From a checkpoint of a small mixture-of-experts model trained on Wikipedia: a shared expert of 192 neurons, a variant of SOAP for the experts.
Below are experts of layer 5 (counted from 0) of a mixture-of-experts language model. Rows are named router (the router's row for the expert), gate (a neuron's input weights, with its number), up (a neuron's input weights, with its number), down (a neuron's output weights, with its number) and show model dimensions 0-255. Each number is 50 + 12 x the weight over its row's rms, rounded and kept within 0 to 99.
After each expert's rows: "comes before" lists some tokens at least twice as common just after its tokens as in all text; "gets" lists some tokens that make up at least twice as much of what it gets as of all text. This comes from a sample of Wikipedia text that the model never trained on. Tokens count by the router's weight.

# expert 176
router:75 56 38 28 55 52 38 49 56 45 58 42 50 44 66 55 33 44 47 60 51 43 20 53 50 56 66 46 48 58 40 75 40 61 62 43 46 33 18 49 42 50 56 66 59 46 57 51 63 35 52 61 52 76 38 47 52 50 57 45 34 47 55 75 55 51 48 39 19 48 58 28 50 49 46 37 69 68 43 39 66 49 60 46 45 73 44 56 49 36 41 30 42 57 45 38 47 41 53 13 40 62 52 50 60 31 45 65 48 68 54 79 44 54 39 41 43 35 37 56 76 43 43 54 41 47 51 47 52 47 51 54 47 65 39 45 63 35 31 38 52 54 39 52 44 45 45 54 39 63 42 60 47 36 76 28 30 49 88 33 48 59 47 53 57 30 25 45 60 48 26 38 63 27 32 47 61 48 48 32 55 56 69 40 36 47 55 50 46 61 65 47 64 40 56 55 52 43 41 44 57 44 49 60 42 42 60 50 54 67 64 47 78 55 34 61 48 48 37 34 62 50 42 48 49 36 64 56 48 38 50 44 53 52 59 55 63 79 66 52 66 38 65 34 27 48 57 38 62 55 42 67 71 55 49 50
gate0:60 33 40 24 57 57 51 64 50 36 40 57 55 25 71 42 54 41 61 61 33 48 35 51 44 41 36 42 61 32 76 63 34 62 58 53 55 49 47 45 49 50 50 45 63 67 61 47 50 69 51 46 55 39 39 43 64 55 36 51 56 63 41 72 47 50 53 48 42 42 54 59 41 58 77 48 49 49 47 56 57 62 59 49 64 54 59 34 62 32 24 55 35 54 76 51 53 32 61 46 54 72 56 44 55 47 47 53 50 69 67 64 53 45 46 58 46 57 48 55 64 46 47 55 44 49 63 31 50 59 45 39 36 53 44 30 74 44 67 55 45 46 00 42 40 75 38 49 32 50 60 50 52 45 17 39 46 50 65 41 48 31 37 56 40 40 42 49 75 48 67 46 57 67 50 60 31 51 67 69 49 69 43 43 57 39 53 68 45 47 52 48 51 44 37 64 75 49 61 38 54 44 60 30 37 19 56 55 46 38 69 68 40 40 38 43 44 57 44 36 67 54 39 61 40 51 65 58 49 46 60 43 31 58 42 29 57 34 53 39 54 51 48 57 32 53 43 48 52 80 58 36 53 36 29 63
up0:47 20 56 56 47 40 61 49 38 34 40 65 60 34 65 53 49 33 69 42 46 73 38 49 42 33 43 48 49 37 58 59 30 39 41 30 49 47 49 50 44 55 49 50 51 68 57 30 59 34 37 29 59 48 43 44 59 30 42 52 51 50 41 65 58 40 63 52 57 52 46 42 39 63 55 34 71 57 38 57 54 47 51 55 60 69 48 39 70 52 36 39 44 53 69 36 47 30 51 39 66 59 66 64 42 45 43 57 71 55 55 42 59 45 53 57 50 35 54 68 73 42 54 47 42 60 68 48 40 53 55 50 51 35 44 31 55 54 36 44 49 62 30 46 45 53 56 26 47 39 33 44 41 61 33 44 47 43 73 32 61 59 19 67 31 51 65 45 66 84 43 43 60 57 28 50 40 45 39 57 41 54 33 22 22 39 51 62 54 45 57 55 56 42 43 68 62 57 69 34 49 61 43 54 46 39 36 43 46 49 56 69 44 41 64 40 36 43 45 43 48 77 44 55 33 32 41 46 44 50 40 42 54 63 66 47 49 32 74 35 39 58 45 70 37 51 45 53 35 67 81 40 77 68 43 59
down0:60 46 60 58 52 35 47 57 47 31 58 63 42 42 52 48 50 32 51 42 47 49 37 47 39 43 41 41 56 51 46 46 31 53 50 70 69 56 76 45 38 61 53 44 50 64 41 55 68 38 42 35 43 43 45 44 45 39 36 41 64 57 42 31 62 48 44 60 63 44 57 45 69 56 60 33 57 42 34 29 46 47 36 58 72 37 53 55 54 36 23 45 45 52 41 29 61 61 63 48 43 64 73 54 45 61 43 55 59 49 36 51 58 52 63 53 65 57 42 43 58 62 52 51 42 44 63 57 56 38 22 80 53 64 69 56 49 50 65 43 51 57 55 48 67 57 62 34 36 64 42 50 45 65 43 51 54 61 76 37 42 29 67 44 25 82 65 72 36 49 39 71 47 51 37 41 53 42 18 47 60 52 59 59 42 48 44 56 47 50 47 50 57 25 41 52 42 27 62 88 56 59 46 49 33 52 80 49 53 46 44 46 57 52 62 28 45 53 59 43 62 60 46 36 39 48 73 42 52 60 44 62 41 39 54 74 71 70 74 58 50 46 38 33 48 57 36 53 60 37 70 66 52 61 64 78
comes before: "-", " •", "/a", "1", " States", "Z"
gets: "-", "\n", "N", " ", ")\n", " |"

# expert 223
router:68 51 45 44 60 44 32 20 60 52 71 37 45 50 52 65 40 54 58 37 24 55 45 55 48 69 74 54 32 76 44 85 43 60 65 42 49 54 52 65 49 38 53 74 54 60 41 51 46 49 31 47 39 72 54 56 57 50 51 43 42 34 35 67 50 41 39 50 41 55 70 50 42 45 53 54 46 60 34 33 58 57 59 64 48 52 53 66 70 33 51 63 44 53 42 43 60 47 51 28 42 54 50 51 75 39 34 71 39 46 55 62 55 46 53 52 36 50 36 57 54 55 57 49 51 48 66 38 37 42 37 59 50 48 42 59 62 47 30 51 59 70 52 52 34 48 46 63 43 54 31 62 50 58 74 56 49 29 74 43 41 54 37 56 50 07 50 71 41 76 55 43 56 42 58 50 63 48 51 21 76 61 59 36 49 48 53 72 43 57 82 42 64 52 51 52 56 71 58 41 59 38 55 67 46 53 76 54 53 71 54 48 68 27 44 56 39 52 42 52 54 36 17 45 50 47 56 54 66 48 44 34 74 51 45 54 52 54 64 54 71 43 44 57 33 52 53 39 51 52 50 69 45 49 46 57
gate0:48 46 58 53 63 33 41 58 43 60 62 56 72 30 49 43 41 58 52 44 59 45 18 49 29 67 66 44 57 32 44 37 34 73 45 40 67 51 43 50 51 36 66 53 66 61 36 45 60 37 75 50 33 50 44 42 67 48 43 36 51 47 51 55 46 45 56 41 50 41 60 43 42 41 59 46 74 67 61 41 46 56 49 53 33 42 47 52 71 58 38 77 45 56 46 49 65 61 65 39 26 41 80 56 48 35 39 56 57 80 46 57 51 16 43 42 51 64 36 64 52 49 67 47 30 54 50 62 44 57 63 48 42 53 50 64 41 56 55 47 46 70 45 52 51 36 48 66 48 41 55 52 25 57 45 21 43 65 40 39 45 67 38 62 64 57 43 46 57 72 46 42 42 62 41 52 55 29 78 59 30 72 61 54 56 44 54 33 46 66 52 36 56 58 34 42 49 55 35 74 51 28 48 47 48 55 64 59 66 58 62 41 49 37 37 63 37 49 46 51 63 46 53 41 62 51 57 58 33 49 27 65 51 58 68 56 57 43 61 53 48 26 52 24 58 40 70 55 34 25 71 52 50 35 60 51
up0:54 52 56 46 23 70 59 68 62 48 37 47 55 49 61 48 46 44 53 38 35 47 61 65 63 31 51 47 54 43 58 45 55 55 39 43 37 33 41 49 55 53 32 38 32 44 50 44 61 56 37 50 49 77 48 42 51 44 46 39 54 47 34 75 35 64 53 44 61 52 66 40 31 56 55 43 40 53 36 60 75 50 59 46 63 63 45 48 72 11 47 48 67 65 62 44 42 65 57 33 66 42 42 35 55 44 37 45 56 46 64 57 67 84 75 51 49 34 61 39 44 56 47 46 71 48 77 47 30 40 34 49 57 60 27 54 42 63 34 36 73 58 36 48 16 45 43 37 44 76 39 43 45 60 51 53 39 41 39 25 57 46 34 61 56 50 50 27 59 44 35 50 63 58 48 72 44 54 38 34 63 52 60 51 49 38 47 43 75 61 61 47 60 35 37 47 41 51 57 46 40 59 54 48 57 49 31 59 34 52 46 36 60 56 58 42 58 21 44 46 25 36 40 57 41 38 69 67 38 42 53 39 48 61 51 50 41 44 50 65 24 56 48 57 44 40 54 26 48 67 34 56 61 36 41 48
down0:61 64 57 40 36 38 54 38 30 55 53 49 42 50 45 55 53 54 35 28 44 43 61 68 48 39 58 56 61 33 43 48 29 48 43 42 49 43 67 39 77 38 56 55 43 42 46 68 54 63 60 25 46 37 47 53 54 53 43 46 42 24 54 26 69 65 50 46 37 36 54 48 48 29 52 45 54 68 56 40 65 25 62 60 36 37 39 66 41 33 66 60 63 31 47 52 71 67 63 18 36 78 44 36 54 62 47 58 49 30 52 35 47 45 59 76 52 32 61 67 48 61 51 43 58 49 70 53 57 24 47 71 67 49 40 28 63 45 39 40 52 49 44 27 54 57 53 34 56 60 41 56 61 41 54 55 44 31 55 52 34 61 51 50 42 58 74 34 40 59 51 62 51 49 57 37 62 62 47 55 40 56 63 45 49 50 47 47 46 48 52 63 54 30 52 77 33 26 53 36 41 71 63 54 41 52 52 51 50 54 60 46 47 45 67 56 31 55 43 44 26 62 35 64 32 49 39 68 51 43 35 77 58 59 65 35 70 64 49 54 46 71 48 25 50 58 38 42 42 56 62 34 49 46 58 63
comes before: " ", " —", " .", " —;", " −", " +"
gets: " |", ";", " /", "%;", "°N", " medalist"

# expert 74
router:63 61 48 52 73 60 35 54 62 33 67 45 62 43 67 58 41 47 40 49 29 63 30 67 58 59 68 47 28 69 42 70 11 59 51 38 46 47 33 57 66 29 41 56 56 57 33 46 47 31 31 52 37 74 54 58 59 43 48 46 46 42 24 66 45 51 45 43 39 48 55 39 60 45 36 49 60 48 35 61 57 63 60 50 47 56 36 60 53 41 28 67 55 43 52 40 41 52 43 37 57 57 52 69 54 41 53 63 46 64 53 68 25 49 40 46 55 53 19 51 66 56 45 42 58 44 63 34 36 56 54 34 54 49 22 75 57 44 23 65 60 63 47 56 52 38 53 57 43 68 39 55 27 52 65 57 47 38 68 34 43 56 60 68 55 32 50 55 30 60 31 57 47 26 62 44 42 45 44 35 52 59 49 47 48 59 45 40 46 62 59 44 67 39 40 50 48 65 47 50 43 28 49 52 61 50 52 50 38 70 66 56 88 41 42 58 46 46 39 52 45 49 44 40 46 46 43 50 57 34 41 29 48 66 74 50 57 71 52 49 59 38 50 52 09 51 56 39 57 63 52 61 66 47 50 51
gate0:31 45 46 54 56 46 16 55 61 64 43 60 51 34 67 60 49 56 73 67 65 50 82 44 93 49 43 74 32 55 36 59 51 36 52 74 26 36 61 44 44 49 61 48 49 31 59 51 47 32 61 43 71 60 57 55 53 29 45 44 42 35 56 34 60 57 65 59 49 56 48 56 54 37 47 54 69 49 51 55 30 58 49 62 29 59 36 52 45 73 43 52 58 29 33 52 42 23 54 45 59 66 57 67 43 71 70 51 40 42 50 53 38 42 47 44 40 49 27 18 59 70 43 49 37 27 46 49 61 48 49 40 44 49 71 28 46 44 54 61 50 35 39 35 60 55 49 53 43 59 49 54 77 41 37 48 55 50 51 26 47 54 49 65 52 52 52 46 40 35 46 41 68 45 71 40 53 45 42 35 42 50 42 38 38 51 54 29 57 55 53 61 54 66 42 51 34 39 59 64 47 63 66 65 46 45 53 42 60 40 60 83 57 39 51 31 74 70 63 44 40 49 54 50 66 53 58 47 56 52 43 57 47 50 70 67 43 60 51 48 53 53 44 60 55 42 54 34 46 41 47 73 61 39 53 37
up0:65 42 61 39 26 49 78 36 47 34 71 47 52 74 27 37 44 52 39 41 43 49 18 53 19 50 61 25 75 38 65 60 53 55 43 22 75 59 44 57 62 60 43 51 50 64 36 56 52 65 45 46 39 47 45 46 47 74 67 47 51 56 29 57 42 46 41 43 54 45 44 55 64 48 55 47 37 62 71 59 68 53 71 29 60 35 59 36 57 33 53 61 60 66 79 47 61 74 46 46 38 35 45 36 52 14 30 51 60 61 39 43 58 66 41 55 62 54 61 76 33 38 52 46 42 77 58 52 25 52 49 65 48 46 53 65 60 49 67 44 60 65 61 72 44 45 53 51 62 26 46 56 38 66 66 43 40 60 62 53 57 54 52 39 49 51 52 62 63 53 63 60 44 57 26 71 51 54 58 58 54 43 57 57 58 50 37 67 45 39 39 45 46 37 72 44 64 53 33 33 47 48 30 46 71 44 45 58 44 52 51 26 52 53 39 48 41 33 43 53 52 54 50 50 38 50 41 53 27 49 44 50 56 57 44 41 61 35 46 39 51 54 42 29 44 52 46 61 53 50 49 37 45 51 42 58
down0:48 61 41 51 30 61 68 41 46 63 46 50 64 39 48 59 63 59 41 51 33 60 38 57 55 50 50 63 57 54 48 54 47 67 41 47 57 59 71 36 39 48 44 67 62 61 50 61 45 40 50 57 27 35 52 29 51 57 46 44 36 54 50 64 40 61 31 61 39 30 56 51 47 39 63 48 46 71 58 68 59 46 57 47 47 26 50 64 66 56 61 46 51 42 62 40 51 37 49 52 40 45 22 52 63 43 46 59 58 58 36 66 58 43 57 54 49 58 64 47 62 73 32 59 59 67 27 35 54 41 47 45 18 37 33 59 77 57 51 40 66 37 82 43 47 71 63 52 56 78 33 29 51 40 59 36 27 66 47 65 34 58 56 53 49 54 30 38 60 58 51 49 59 53 54 49 57 55 48 19 77 53 56 14 75 45 47 68 39 49 48 40 55 31 69 44 75 55 64 38 55 38 39 36 70 37 64 61 63 42 59 41 59 33 56 38 48 58 45 44 44 65 44 65 53 57 25 66 40 70 52 54 49 51 58 58 49 53 37 59 57 28 50 66 41 48 64 38 48 41 46 52 53 45 38 60
comes before: " ", "umbent", "inc", " −", "umed", " +"
gets: " |", " (", " re", " ass", " over", " dis"

# expert 207
router:67 46 38 45 69 49 35 19 46 53 50 74 46 51 59 46 32 41 51 46 40 43 39 62 24 68 63 22 48 69 58 67 44 58 65 33 61 34 34 63 67 47 78 65 56 59 49 55 45 45 41 59 48 84 54 57 53 41 48 49 31 50 41 66 61 48 47 53 39 44 65 46 52 31 42 39 49 65 49 57 45 59 55 40 38 42 51 48 71 43 41 54 41 50 44 26 38 67 56 49 31 60 57 51 53 30 36 60 49 39 47 75 34 39 64 58 56 54 21 64 52 38 56 38 61 55 49 36 52 43 41 68 60 51 40 56 64 49 56 65 58 57 55 47 38 41 36 57 45 72 34 63 50 59 61 57 37 37 67 23 35 50 31 50 52 20 41 54 48 60 46 45 68 37 46 56 43 55 52 45 65 59 46 28 52 49 57 56 36 48 60 41 56 46 58 53 55 60 46 33 57 40 45 91 50 50 67 58 29 63 61 49 68 54 26 47 38 57 43 51 49 38 30 26 60 56 55 69 48 49 37 41 57 57 62 45 64 45 73 48 60 43 62 56 37 46 66 54 46 60 38 67 67 35 62 57
gate0:46 47 69 44 32 42 71 51 39 64 41 72 50 44 43 48 42 38 36 36 63 54 44 71 55 59 46 29 53 40 28 43 73 49 56 61 62 53 49 44 49 56 38 53 57 42 57 63 57 63 53 33 42 50 56 51 53 58 48 61 61 54 43 41 53 61 53 58 54 38 52 41 45 41 32 42 24 29 66 37 38 40 38 47 35 32 58 61 41 47 51 49 37 52 57 56 44 62 46 59 62 53 55 46 47 40 30 35 50 78 41 49 55 50 56 17 51 52 51 48 35 37 28 37 44 41 60 47 53 43 77 48 44 34 64 26 70 33 68 59 66 57 70 51 57 38 60 54 44 50 48 38 60 53 53 33 47 52 35 24 66 45 32 25 38 77 40 29 61 60 68 54 38 34 41 49 52 42 49 57 31 55 91 28 33 40 66 31 61 60 47 40 49 70 60 51 62 28 52 31 28 70 53 60 29 55 55 56 44 48 48 65 50 47 59 30 32 59 42 41 37 38 64 59 47 43 40 36 51 51 42 42 50 39 41 35 41 43 46 47 31 37 53 38 53 47 31 46 37 44 42 66 63 38 45 40
up0:51 43 45 67 65 66 35 50 56 50 78 42 75 58 56 48 49 35 57 42 29 26 49 35 57 62 63 48 61 68 44 54 57 41 39 31 37 43 53 52 53 54 68 36 61 48 41 57 42 30 53 49 58 36 46 57 44 45 39 31 53 49 55 36 35 40 33 48 56 51 48 57 57 51 74 35 68 48 58 53 57 51 43 63 77 94 48 26 69 52 51 71 67 49 48 37 40 52 40 53 33 38 40 33 53 60 59 57 65 34 48 58 53 47 51 60 59 56 54 50 58 57 72 58 62 57 39 46 44 46 27 50 44 49 37 66 40 66 35 37 37 49 45 51 47 69 54 30 74 41 40 55 43 42 23 64 51 36 55 55 34 48 49 63 48 33 59 79 35 44 37 44 50 56 56 53 39 44 45 44 56 43 25 72 76 59 42 56 49 31 35 58 55 22 48 44 26 64 51 38 66 56 44 41 76 44 40 45 70 48 55 48 56 74 58 60 57 38 41 42 60 53 39 36 34 61 41 68 41 52 51 60 46 38 51 66 59 40 56 48 85 53 60 45 48 54 62 61 42 52 52 50 38 56 60 39
down0:39 62 41 38 47 39 36 34 42 48 37 49 56 49 52 52 63 62 49 54 42 50 47 71 66 44 70 70 38 65 49 50 63 55 56 64 46 57 37 62 48 49 57 47 38 43 40 74 36 49 54 50 48 43 52 59 68 52 43 52 49 64 34 38 38 49 46 45 47 52 51 43 48 53 39 68 75 28 56 37 56 50 35 39 61 70 69 71 56 54 41 49 59 40 47 53 36 40 58 75 50 50 51 56 59 58 59 64 71 39 56 37 18 58 55 41 38 39 65 24 59 50 41 59 50 53 40 48 60 60 44 49 68 51 22 50 43 70 53 58 34 74 39 68 24 57 51 41 61 55 42 38 59 42 40 51 58 41 45 66 28 38 80 61 44 41 43 54 57 47 39 30 38 51 62 55 52 58 48 67 43 54 49 65 77 56 78 67 60 29 57 58 48 35 35 43 71 50 58 45 46 46 17 44 57 63 39 56 71 64 30 39 66 59 65 79 38 59 63 50 38 64 42 62 58 49 55 33 68 44 44 44 47 30 58 76 38 55 35 57 53 59 46 41 50 51 50 63 52 74 57 37 43 74 50 53
comes before: " ", "–", " Candidate", "th", " Succeeded", " Total"
gets: " |", ";", "4", " World", "2", " Se"

# expert 88
router:59 56 63 57 55 41 40 44 71 30 60 60 48 48 65 61 58 51 48 39 38 41 42 60 28 53 55 33 55 46 39 67 47 63 66 55 65 42 33 59 78 42 49 55 48 40 33 53 78 45 32 52 57 73 48 26 45 48 38 48 50 52 51 59 37 50 46 40 25 35 61 40 47 51 58 44 55 70 46 48 56 92 55 39 36 37 35 54 57 41 20 57 30 51 55 28 41 56 65 39 43 55 54 44 64 40 31 52 63 68 65 85 37 46 67 62 36 51 30 53 60 60 57 36 57 64 50 48 46 39 49 28 48 60 32 69 66 55 32 54 49 71 41 53 48 60 32 69 31 50 41 48 44 52 59 48 33 47 57 31 32 64 39 56 57 27 30 50 58 59 43 47 66 60 44 56 63 49 62 32 64 53 57 48 46 31 53 58 48 59 55 35 42 36 44 39 44 55 40 49 56 44 80 67 46 63 65 65 35 53 54 31 49 48 32 60 54 33 46 43 62 37 31 33 62 36 50 48 41 37 42 36 57 54 61 50 48 46 74 41 57 41 46 47 46 46 41 24 42 54 54 57 66 56 46 58
gate0:65 27 55 38 54 65 35 47 43 36 41 31 61 48 38 38 55 66 53 67 44 50 55 17 48 65 60 59 43 58 51 42 38 48 66 45 57 36 52 67 49 46 29 64 58 71 43 38 44 55 25 25 45 46 57 55 53 79 46 57 51 45 59 71 58 52 66 50 55 53 54 61 33 60 59 42 47 52 49 50 37 44 44 53 53 60 39 52 42 47 38 59 43 20 51 50 60 39 32 51 44 64 35 42 59 67 43 68 61 55 76 52 45 57 63 52 51 54 44 44 33 45 61 51 51 52 62 54 51 67 34 35 66 46 41 49 25 39 29 45 34 10 45 41 65 66 59 46 45 66 57 59 43 41 62 60 55 57 42 41 53 42 58 63 72 66 65 65 50 64 44 59 57 44 60 23 45 45 51 70 39 57 77 45 58 36 53 37 44 53 52 39 55 66 40 50 58 66 62 63 29 52 60 37 55 47 54 63 45 35 31 33 63 40 62 69 53 46 45 32 57 64 59 45 57 42 51 74 29 72 54 56 60 39 43 72 53 68 22 41 49 61 38 40 60 34 44 42 53 62 40 58 59 33 39 28
up0:66 25 54 40 54 57 23 55 45 28 29 36 61 58 27 39 58 54 42 61 51 52 43 33 43 49 59 46 50 50 58 36 53 50 60 61 47 30 27 66 53 55 35 60 51 57 39 56 54 46 24 28 57 65 56 48 47 71 50 60 60 53 64 73 66 54 72 49 60 65 55 52 26 46 56 49 43 46 53 52 36 58 36 58 41 65 44 53 37 52 43 53 37 26 43 47 52 46 33 57 48 56 51 45 60 58 54 71 51 65 78 59 34 61 70 52 47 59 42 51 43 45 55 61 70 57 45 66 59 50 31 45 61 51 34 46 43 49 26 32 28 15 51 47 69 66 50 41 43 74 55 60 47 38 61 55 50 62 38 46 56 55 43 49 74 68 75 51 35 69 58 49 63 50 64 38 51 50 41 61 37 60 72 51 62 39 40 35 57 54 45 42 51 61 46 49 66 63 65 56 38 52 61 26 40 42 54 62 29 41 27 40 56 49 44 66 48 36 41 32 57 55 57 48 53 37 46 65 29 79 51 59 55 43 30 69 50 62 34 48 46 62 34 57 62 40 42 32 42 61 50 51 66 30 39 32
down0:55 24 67 32 46 51 51 57 47 60 53 69 24 53 52 46 50 41 67 47 59 37 40 38 48 50 28 60 53 39 57 59 25 41 53 70 73 40 67 50 36 47 34 76 57 55 38 43 50 65 34 43 56 55 54 57 48 50 56 67 39 43 60 41 54 46 77 57 65 56 47 39 46 34 59 54 44 54 48 36 43 64 30 49 42 44 30 57 19 33 46 35 49 57 43 34 46 48 45 37 68 52 33 55 57 51 57 43 79 49 42 48 60 24 50 61 59 65 70 54 62 53 49 50 46 56 29 58 59 35 57 83 37 48 39 27 37 63 38 45 47 54 63 55 47 61 27 50 40 45 58 76 27 64 40 48 64 58 47 38 55 46 63 51 60 32 62 40 46 62 42 46 48 44 34 32 59 42 46 30 41 40 29 42 52 46 59 50 46 28 55 66 56 49 55 67 64 33 29 77 44 51 42 67 47 54 47 50 42 66 49 23 80 56 42 62 65 53 27 45 47 41 41 45 59 65 57 52 48 51 34 60 57 39 49 67 60 54 42 68 61 39 58 63 68 48 72 41 47 45 51 56 57 63 51 41
comes before: "-", "=", ":", "==", "C", "History"
gets: "\n", "\n\n", "-", "==", "===", ";\n"

# expert 215
router:49 64 45 58 56 41 23 52 55 35 80 62 48 34 64 62 34 68 54 45 36 48 47 50 48 63 50 39 24 58 42 56 36 59 44 33 53 48 39 58 72 48 52 56 59 47 50 64 44 33 50 67 45 69 46 35 54 46 55 37 27 45 33 68 54 35 53 35 29 31 64 42 47 48 64 47 58 55 59 53 59 79 52 43 48 38 42 72 62 28 48 69 52 54 56 49 44 56 52 36 38 51 53 50 50 40 41 69 49 58 65 81 50 42 61 52 36 44 34 55 44 41 56 24 51 39 49 60 46 55 36 43 36 68 40 76 45 52 38 59 63 54 58 53 50 43 58 75 47 54 58 71 55 50 43 38 46 31 64 27 43 53 45 60 59 10 35 56 68 62 44 51 61 43 57 54 69 59 54 41 74 56 58 53 46 27 38 54 55 61 57 51 60 44 55 51 47 55 42 43 46 38 57 64 54 66 58 56 37 65 56 38 76 43 61 45 39 42 32 60 46 39 30 60 69 54 61 51 63 37 34 48 50 46 74 67 62 62 71 53 68 44 58 60 22 37 69 46 64 62 42 57 57 52 68 65
gate0:57 33 60 48 50 37 54 41 52 44 46 39 56 29 40 40 41 40 58 49 62 66 21 43 38 67 52 65 53 51 55 45 60 27 52 37 61 61 46 61 41 34 56 43 49 55 60 80 62 59 61 66 49 66 52 65 57 33 43 60 40 47 80 20 57 40 38 54 58 49 70 31 52 51 70 26 72 53 44 37 54 53 55 49 59 43 26 59 49 68 59 48 52 47 63 49 43 25 60 40 59 46 63 28 51 33 47 39 66 28 59 52 70 46 30 46 68 64 29 37 62 65 56 47 36 51 45 51 29 26 32 46 77 44 47 72 33 45 38 62 50 40 50 52 48 48 33 47 34 59 52 28 48 41 60 35 57 71 55 32 33 54 53 37 67 52 56 51 35 64 31 39 56 48 43 45 51 39 40 50 50 55 65 49 57 62 47 49 36 45 57 45 49 56 33 59 55 70 45 43 51 46 59 69 52 39 47 51 60 58 39 70 62 29 41 49 72 64 50 57 54 40 70 33 71 48 55 43 46 38 59 64 42 47 70 51 62 54 61 64 42 40 37 45 59 20 57 48 36 34 56 58 59 33 55 51
up0:47 42 59 61 42 46 71 45 39 63 44 32 48 29 31 43 56 34 53 57 74 75 46 39 42 69 41 71 56 42 55 59 64 35 35 43 63 71 46 48 47 47 63 43 52 50 48 74 58 65 65 60 63 59 60 61 57 63 56 54 32 47 77 31 57 36 36 57 57 53 64 40 53 45 64 38 56 47 60 37 43 46 44 34 55 31 32 48 37 60 73 63 65 47 59 56 38 21 51 55 63 37 74 27 39 31 53 45 68 52 40 51 59 51 34 55 53 65 50 38 63 51 44 56 45 44 33 63 49 46 52 50 72 42 47 54 29 53 42 64 43 36 58 46 62 41 44 52 48 52 54 27 62 33 39 35 72 74 66 53 40 46 46 51 68 53 61 52 38 36 34 50 57 62 34 51 57 58 44 50 35 50 50 60 67 60 37 37 43 29 43 62 35 66 50 43 52 66 45 47 46 49 59 72 59 30 34 39 69 51 43 67 60 57 49 49 69 46 46 49 44 56 57 42 67 59 41 56 48 37 70 63 31 21 79 51 46 36 62 55 35 41 40 55 69 24 43 47 44 27 50 41 59 43 58 37
down0:57 29 59 53 35 55 59 58 53 44 65 53 46 71 37 76 42 54 50 38 65 58 52 69 72 47 36 57 51 30 59 58 52 66 42 41 17 56 65 59 57 42 31 49 62 47 51 40 50 46 53 80 58 67 35 52 69 59 56 71 12 37 61 50 53 61 56 54 71 64 41 59 20 40 57 58 53 37 50 67 56 48 61 60 61 43 32 55 54 54 79 61 42 44 57 45 40 46 33 61 48 55 54 54 52 55 48 58 48 43 76 59 48 50 17 38 42 49 61 44 58 66 45 46 44 62 33 73 68 51 50 31 70 67 66 36 46 40 64 47 85 61 51 50 31 41 63 57 45 55 75 47 63 61 29 48 54 57 63 52 64 57 54 29 53 42 63 48 15 46 30 48 31 69 57 46 69 57 64 47 53 68 50 53 56 63 49 51 50 43 51 56 51 52 49 49 47 54 57 50 58 51 53 66 35 39 74 42 49 52 50 54 64 45 31 65 61 52 43 53 61 63 54 35 33 54 42 42 54 51 52 52 42 38 54 44 58 29 53 60 49 54 66 56 62 65 55 34 45 38 41 56 30 39 61 49
comes before: " ", "|", " —", " \"", " B", " -"
gets: " |", " |\n", ";", ":", "|", " |\n\n"